config.yaml
hidden_size: 160
n_experts: 48
moe_layers: [0, 1, 2, 3, 4, 5, 6, 7, 8, 9, 10, 11]
lr_router: 0.00156
num_key_value_heads: 2
norm_place: "pre"
rope_theta: 10000.0
tie_word_embeddings: false
init_std_o: 0.0
beta2: 0.99
lr_head: 0.0105
decay_fraction: 1.0
max_seq_len: 1024
train_tokens: 486000000
Below are experts of layer 3 (counted from 0) of a mixture-of-experts language model. Rows are named router (the router's row for the expert) and show model dimensions 0-159. Each number is 128 + 24 x the weight over its row's rms, rounded and kept within 0 to 255. Numbers have three digits each.
After each expert's rows: a language model's description of what the expert responds to; "gets" lists some tokens that make up at least twice as much of what it gets as of all text. This comes from a sample of Wikipedia text that the model never trained on. Tokens count by the router's weight.

# expert 28
router:122128108095183124103110107122113142167130132127127063139132109156144143136109135090102150110132177136141122103123112134123132109112162110112128085164181153110124139137177135136159116134094118118175148109119136154095122090138168150101115093114104118129133183105126141142129127143092092102119152111158087081133131109093111134114118171107134137117167138130150141091125129149110144178111147120115121193142124130117193125155094121146134111146135141138091133119180096131156133103120101
It responds to: Capital vowels and capitalized pronouns like I, A, E, At, My, plus second pieces of names after a first capital, as K-is-er.
gets: "A", "I", " I", "E", " A", " At"

# expert 38
router:117096163119137146121111125127088107128130107118142117130146148134152136132092197127110113124135170170159084119112183103131175123149122139112137143147129172129121139136123098168157121119113152073121142122086166140097144104131126153149144101138084138168108158103129154126163147125124101119105125122141089117169132103083129145089091145130119108159159160087125077126116114173126115148124134152110186133143085150096141161108121100127114119141094117097086128124139115108126099157141142
It responds to: Final pieces of foreign names and taxon names, such as -a, -ia, -ae, -ova, -en (Nagykanizsa, Noveloa, acalyphae).
gets: "a", "i", "ia", "e", "en", "er"

# expert 6
router:139149145106157129136117118118095132198164121118086131125158121138142133125135134058127106128141096133169103089143168183086120130136148092104135102180130145132128136163105103146137119105114167098110171105076109114118120137143144153135136086175115123091153128112099153160141142125087097135139111120118147139137157118097178132102112118120058133156121141137100135093131143145140156162132138134123144154128134157104168159134109116135103100128130123131138101108149119141159101089120103
It responds to: Early pieces of words and names after a capital or short prefix, such as Ad-ult, Al-geria, dr, pr, New, South, Charl.
gets: "al", " d", "ol", "est", " L", " N"

# expert 9
router:109134136079116108122147134131118136125137121115177111146126137132153119132084157132108128095141157141128144155158144127096142117126151095112121135117116152131127114103089077194136120156135152060134165092117175127107147151159128161143155113158108144149140127147117139099146138125122109107124122144150101079134125096120168138114078088092138101176162143138140124093135137157100142127100128156137153161099068127135167145108130124162137107166167135089121132092131102152118092119118088
It responds to: Middle pieces of personal and place names, often non-English, in sports tables and lists, such as Tak-in-ou, Juss-i, Kav-in.
gets: "in", "h", "ar", "i", "an", "he"

# expert 46
router:162128146122130127120144141120084149115146144127115092176137105115193111166089146099137114105097138140129090140125134134099137122155159122121086121146132173079110120137136129148135130161120163074153134077099130131115129113177108131133131154150105142146155106127137177133125147126128132137116117128130061122133125117079115099088124122090083119142163150137117134110121121132124153162116196132091127147133132147115150147100092127110092092114131156112125147133187072114110151125122104
It responds to: Newlines ending list items or table rows and the pipe opening a new table row, plus words like Succeeded, won.
gets: "\n", "|", "    ", " rep", "        ", " Succeeded"

# expert 42
router:185103212130153137116128135053099154142148121134139092139142142132143136120115199122117108082115130145106107119154191116135150119131097123098097127152119154110078137140101128143122111129110160113142142118119164145124126144160144108162133116126106124124142136117125150156150165130131130138157100132121125122146101140124130158095120165126105109106150112097097130112100134138108154130113145124106176172096111154126148182087098137140108130152113131106104115124158082117135138154075105
It responds to: Determiners after prepositions or verbs in prose: the, a, an, its, his, their, this (expanded its partnership, of the country).
gets: " the", " a", " The", " an", " his", "The"

# expert 33
router:167071155100130143132118168110103098134130126125132119156133134106133150126129159114143128099077133185112111122110158101131106142141116108100132125135144164094121108125144134143161096145120143125157121099077137111093165110157169149132108062182064173141161123122132150130151117161117119130112139136110087116132104160118145117083085131142142119123178136134105115116134153162133147138112167151105120126122102134090165144114116131136072130118090145109130125121172129107129156162135097
It responds to: Periods, closing parentheses and quotes that end sentences in biographies, typically followed by a line break or He, The, In.
gets: ".", ")", ").", " he", "\".", ".\""

# expert 3
router:165077163130150145132113131119119106155171150116123135138206133095156103134133160123124115117102145139114124119090163126077131138117118110128132154145098168117127156137142128153131131149119120107120143112123152108112152124172083107129092089138124122147160096132172154147136132169127100116147091156138147083131100182108151099097126117145076104143139112110118138110115182168119155151089153137110145150130095179098118140070136131137108131132102123105107105123104129143109165099125140
It responds to: Short inner pieces of longer words after a stem, such as comp-et-ition, corresp-ond-ence, accommod-ate, crit, duction.
gets: "et", "or", "it", "ed", "ot", "is"

# expert 45
router:140154122078175147123138133115109183132165082153120083137138102147153121138134147039114139110102151126149138161144124145119145075133123152110115128156136146117148134132134102139126112133104137093175165105122164089123130116115101178139131118132110126117116112165161131170124131157125097094119123147098116098152122118123126149138108133140127102130132109143145159106137124143119133140083130115119137164113110156133184136156098086163066076138153158113117070096128125142138138116135118
It responds to: Single capital letters or capital clusters starting names and proper nouns, such as P, V, J, Sw, before the rest of the word.
gets: " P", " S", " N", " J", " K", " V"

# expert 40
router:163116145107135155116088140135083139139148156165107114158165127112136150161097143118120137124112153184103096100130129125092127087110120123110087086159153137114114124122133114146144140166120116126208145136138152101136100129129131130138130106154067125107140139114144142143168152110155133138099119183133125133137125126121149141108147126104115119103149195128149124088161148156104139138137137190114138142117108139045144118123095120108099127102098121098099090126126119139140149124115093
It responds to: Word-final suffixes s, ed, ing, es on nouns and verbs, including possessive s after apostrophes, plus verbs like made, took, back.
gets: "s", "ed", "ing", "t", "es", "ings"

# expert 35
router:132099130058151191131139166113109084140181117138124105137127127133128114117120136093137085094103133152105119118146184113134149106131109136102130131136136160150115130107144112161091129138123184105142146059082140104100162155147136125179117100144105096149144110137125149119148146146123120114108136131151135129146131131109141118136078154138118102148179167148088116112092140180089124163143125139115130141131073145118152145131144114158108096111146128097104133095122124153158131124132110
It responds to: Closing parentheses and brackets, blank cells in tables and compass letters after coordinates, as in (EST), 1952], 47.4″W.
gets: " ", ")", "%", "}", "W", "]"

# expert 31
router:127140130128139139139097120117119124199152125118133110164156123120148138129113163117110113101132183146113101125110143121110160117161150089088145105137099162079109118162119102156121120148085159068157149075109144135103103104152110168174141096129075155127148133125140151137155158167102107143131118124138109097128087135121162121102119167111097108149127182137127140103130142120126163146098121132115125159124131143090137165129121108138098122120124130064076138102151108130116135117113135
It responds to: Single digits inside years, statistics, populations and ISBNs, such as the 7 in 1978 or 250.
gets: "9", "8", "7", "6", "4", "2"

# expert 5
router:127131125129133152059130147109107105156146094176146110144131109155160153153120110107116147096128172164148098109131149123129111112163132124083130088144161146118150103145155129142144117145091180091130185101125138138115135118139116120125168089136074115146130145140134142132131162164143120131131102132105097106141144150065151184109118147101102099137154136083140148084128119133115184153115131126103145153080112134144168139142110133121107107144113152108085117088127111143142106144112128
It responds to: Inner digits of years and measurements, such as 1'8'84 and ('9'.65, plus pieces of place and institution names like Min-ne-apolis, S-an Francisco.
gets: "9", "8", "5", "6", "7", "4"

# expert 4
router:126119156105175128135098148091111129117126105127132088153179107118151091124112168096087139088088141136109096162140130115109108105107107114103096129162113148151114152134183100141144137149109165104162165108115167141106123122164108145169149135116117162144158153135154140149118152164144123094127129121137115096113113121131138150125135178113105117106128125096130159084158160160119129123122142144090126157108148170078140145161093123135147072133137093136107123093150114168141113119101098
It responds to: Short lowercase pieces and single capitals inside foreign names, places and table entries, such as g, ag, or, plus ′ in coordinates.
gets: "or", "g", " T", " R", "ag", " F"

# expert 18
router:141118122100174157108109139090094138136158096133151100138123132158177126162137146103125150129070102152141136146100169167125124148156123159110095103150157134085134095148144075161166128121103143117150119111108151127100138115124136155150119122177111129102128116115158173163124119173112091107136079110123105132119101138111097132113109156130113104145127128096120114136135112133146136164096155131124113166123114160096148130128117072138097080143132141127142119142167098119162102192131104
It responds to: Single capital letters or short first pieces opening proper names and words after the, commas or list dashes (Co-alition, Al-maty, Bo-chica).
gets: " B", " C", " D", " A", " G", " R"

# expert 37
router:133174099127170152126116148080100162180137123131143127132176139134133095148120119076117139113108123115137082164153140159099131105165136122079107087135152159115126172115141098121124068116124141138176151111097154126098069166112138139147167110144136109124120144150146139166147135132131097156142141125143106087145144128097166134091115133112122118117120112141127117123118127121130125176099146113122121165116093150124170161136095127158113076103092128099116161107153120114136124151094132
It responds to: Second pieces of words starting with a short fragment, such as d-io-xide, tem-per-ature, f-ace, plus bare spaces and pipes in stat tables.
gets: " ", " s", "a", "ra", "o", "al"

# expert 20
router:148142125125129127118103156122065136123152138132157093162158135126189130139117122110108154129112185150149124123129173103127145117124130099105140130135140136075103107143123101133144125119127141108148140050121145088110157122159135126132121100147115163135158130147171156123156131130107070132101116151126126132108121156108122154128101146152113080123133123109102143109120141137110142169097187136125164154097111127123148177121073088118094130134095101119124075119168104153143128118114089
It responds to: Pipe characters separating cells in Wikipedia tables of election results, sports stats and discographies, plus semicolons after closing parentheses.
gets: " |", ";", ");", " /", " –;", " —;"

# expert 12
router:160122126143150130138097147163109067143142148120113116118129170117129131146086140119139102109125124172109063136081153115118158141146121068118088120133112182108120090107156114155145126146121119104141114107117133120150135134164121139123155090162129173148117152079123144160156161157099096107134138165132120082140145134109124140103101110144108102179140176121120131123107159128096142168136153162111144152125111141114154154079090116126125150108117136106109109115159112078115125155136105
It responds to: Title-closing = and == markers, closing quotation marks after song titles, and plural or noun endings like ers, es, ities, lands.
gets: "\"", " =", "==", "ers", "es", "==="

# expert 15
router:125133119115182126081071140096089133150209120135158075151156129159140116149124105095140118090095133156121148132148126137111176130158104132082105090153142122100119128116120118150162101149079155126131147101133149122126112116169123122142127059122128135125167131102167164120114149143131128108134104133103130067101120148109130133108141117141155115116134139157126161124147153114134172181114157132102126148126134149131150128133134122141112072173114133101121102096142120117149143122114122
It responds to: Line breaks, == section heading markers and opening quotes, plus word-initial pieces like cont, rec, equ, Ass and some table digits.
gets: "\n", "==", " \"", "===", "1", " $"

# expert 8
router:129120127109152158126133186127111152132140132139126134163135129119123128104051178131135095103131181145133131094173138109122131107170117118122075098125089145125124103128153143170125080174107126074128139102121177115129112125147145113138136138133102152095135138139164163166125132128127108108116149132112118099121117139140171127128117133125082068119117114125107167067152114133098132157124175141107113170119091146142175127128128122158100128112126140103137122067128107134146142130143125
It responds to: Single capital letters in acronyms, initials and table codes, like PPHPD, CPR, the H in D. H., plus unit m after numbers.
gets: "M", "B", " m", " T", "D", " M"

# expert 47
router:160126146127147118099132129110123148108156101141100118149182107161153116155141148108074119101126167148115122099121181149125170100138156093130144135137118159096105116124135114167120090137147151123160123118080149096116124131149168129172151093156117138099144135145134153144145149118089108125118114175097098103113124130130169116108129148142115130159159154145124109117101145140119136161112132109116121165108122180122149146081083125135112063118109106114091076130176133129139136123087091
It responds to: Prepositions after nouns or verbs, mostly of, in, to, for, on, by, as in history of or based in.
gets: " of", " in", " to", " for", " on", " by"

# expert 44
router:118157162098140132082059134123130132134136149120086112188171140099173147144124139095080134135128157163129103139113147164107118148131131145098115121134121140109108108157121152142156114100104147080090142107090127160091149127166131184153131098134127098119144114137140144158164145139113088126116109113129103095112112164132152132119112119109106119126108108115132122099146146147105171172101166120099118173130114152164160126142122117119126088176129133122119077144131104154137136151089137
It responds to: Auxiliaries was, were, had, is, would, will after a subject, plus an l piece inside names like Arlington and Arlene.
gets: " was", "l", " were", " had", " is", "ad"

# expert 43
router:146097121123134120137123135140104129161135148120154088152134117137120158107124148093124095128091139162134096124148167114086170145146157160116114104143146170135101082137120101128128071149107127114145142116121129121121139136149152150121161075185113154131150115118132138112150161199084106134116102130132084102107111129108169116095118147107132131136122144125098095086114147156089205160118140157153134141109094174141132120097144128115121164122127142122090091125138110149163102113124120
It responds to: Subject pronouns, auxiliaries and adverbs in narrative sentences, such as it, he, was, not, never, also, and -ly endings.
gets: " was", "ly", " it", " be", " he", " not"

# expert 19
router:144131177101146157087081113123102118140124114140159119157153108138168145119109148077148107116086148099145119113109125161104142140122100129110112119156091164107108142119107115122129110109107140110138140113082133167075118134166127137152116114133141164165124162104155164138115138158109127160145150161102140135123069160100121110085093137120148129132142120164120111131084140183121161126141164132101130123125125146129137132148118134142055106097116132101103137112136107170183143150091107
It responds to: Possessive apostrophes in names and titles (Colonel's, Let's, parents'), plus words like World, Team, off, along.
gets: "'", "om", " World", "ley", " off", " Team"

# expert 23
router:131140174108136110133118116130125143126173147141165135127169136105131103124097188115117079112113134146117117137156179088128140099146105141146118127145085139135113130109111089193108124128108127091101165108064184148101139112133107139108135100169120159173118109135149152133172136130145123117136126122118127110159125164141154128129113128144115091161130113103127125097104136196135148129108145134118155158138088166128152150074127154140100137129122127077136137071110126119125137136119107
It responds to: Suffix pieces forming adjectives and nouns, such as -iv- in positivity, -ic, -ional, -ian, and Democratic, Italian, Social.
gets: "ic", "on", "o", "ion", "ov", "ist"

# expert 36
router:135107137119136183126117117132117116125140126122208118120107101132182157143122129136152111128127125142149144115097136138107147142132116156135162132166131147104142095130153119167155120188114124086113118105077122122076143093171152122148143125174101135102105161152146173115154111162119090127127103116124089091100097132088131115076124146125123095153141136105122112095092141143127123140131152178133159156162114141146154158125102104098145126135132153090121082114125116099125096146111097
It responds to: Middle syllables like an, and, at inside proper names and places, plus place and name words such as United, California, Car, King.
gets: "an", "k", "at", "and", " United", "as"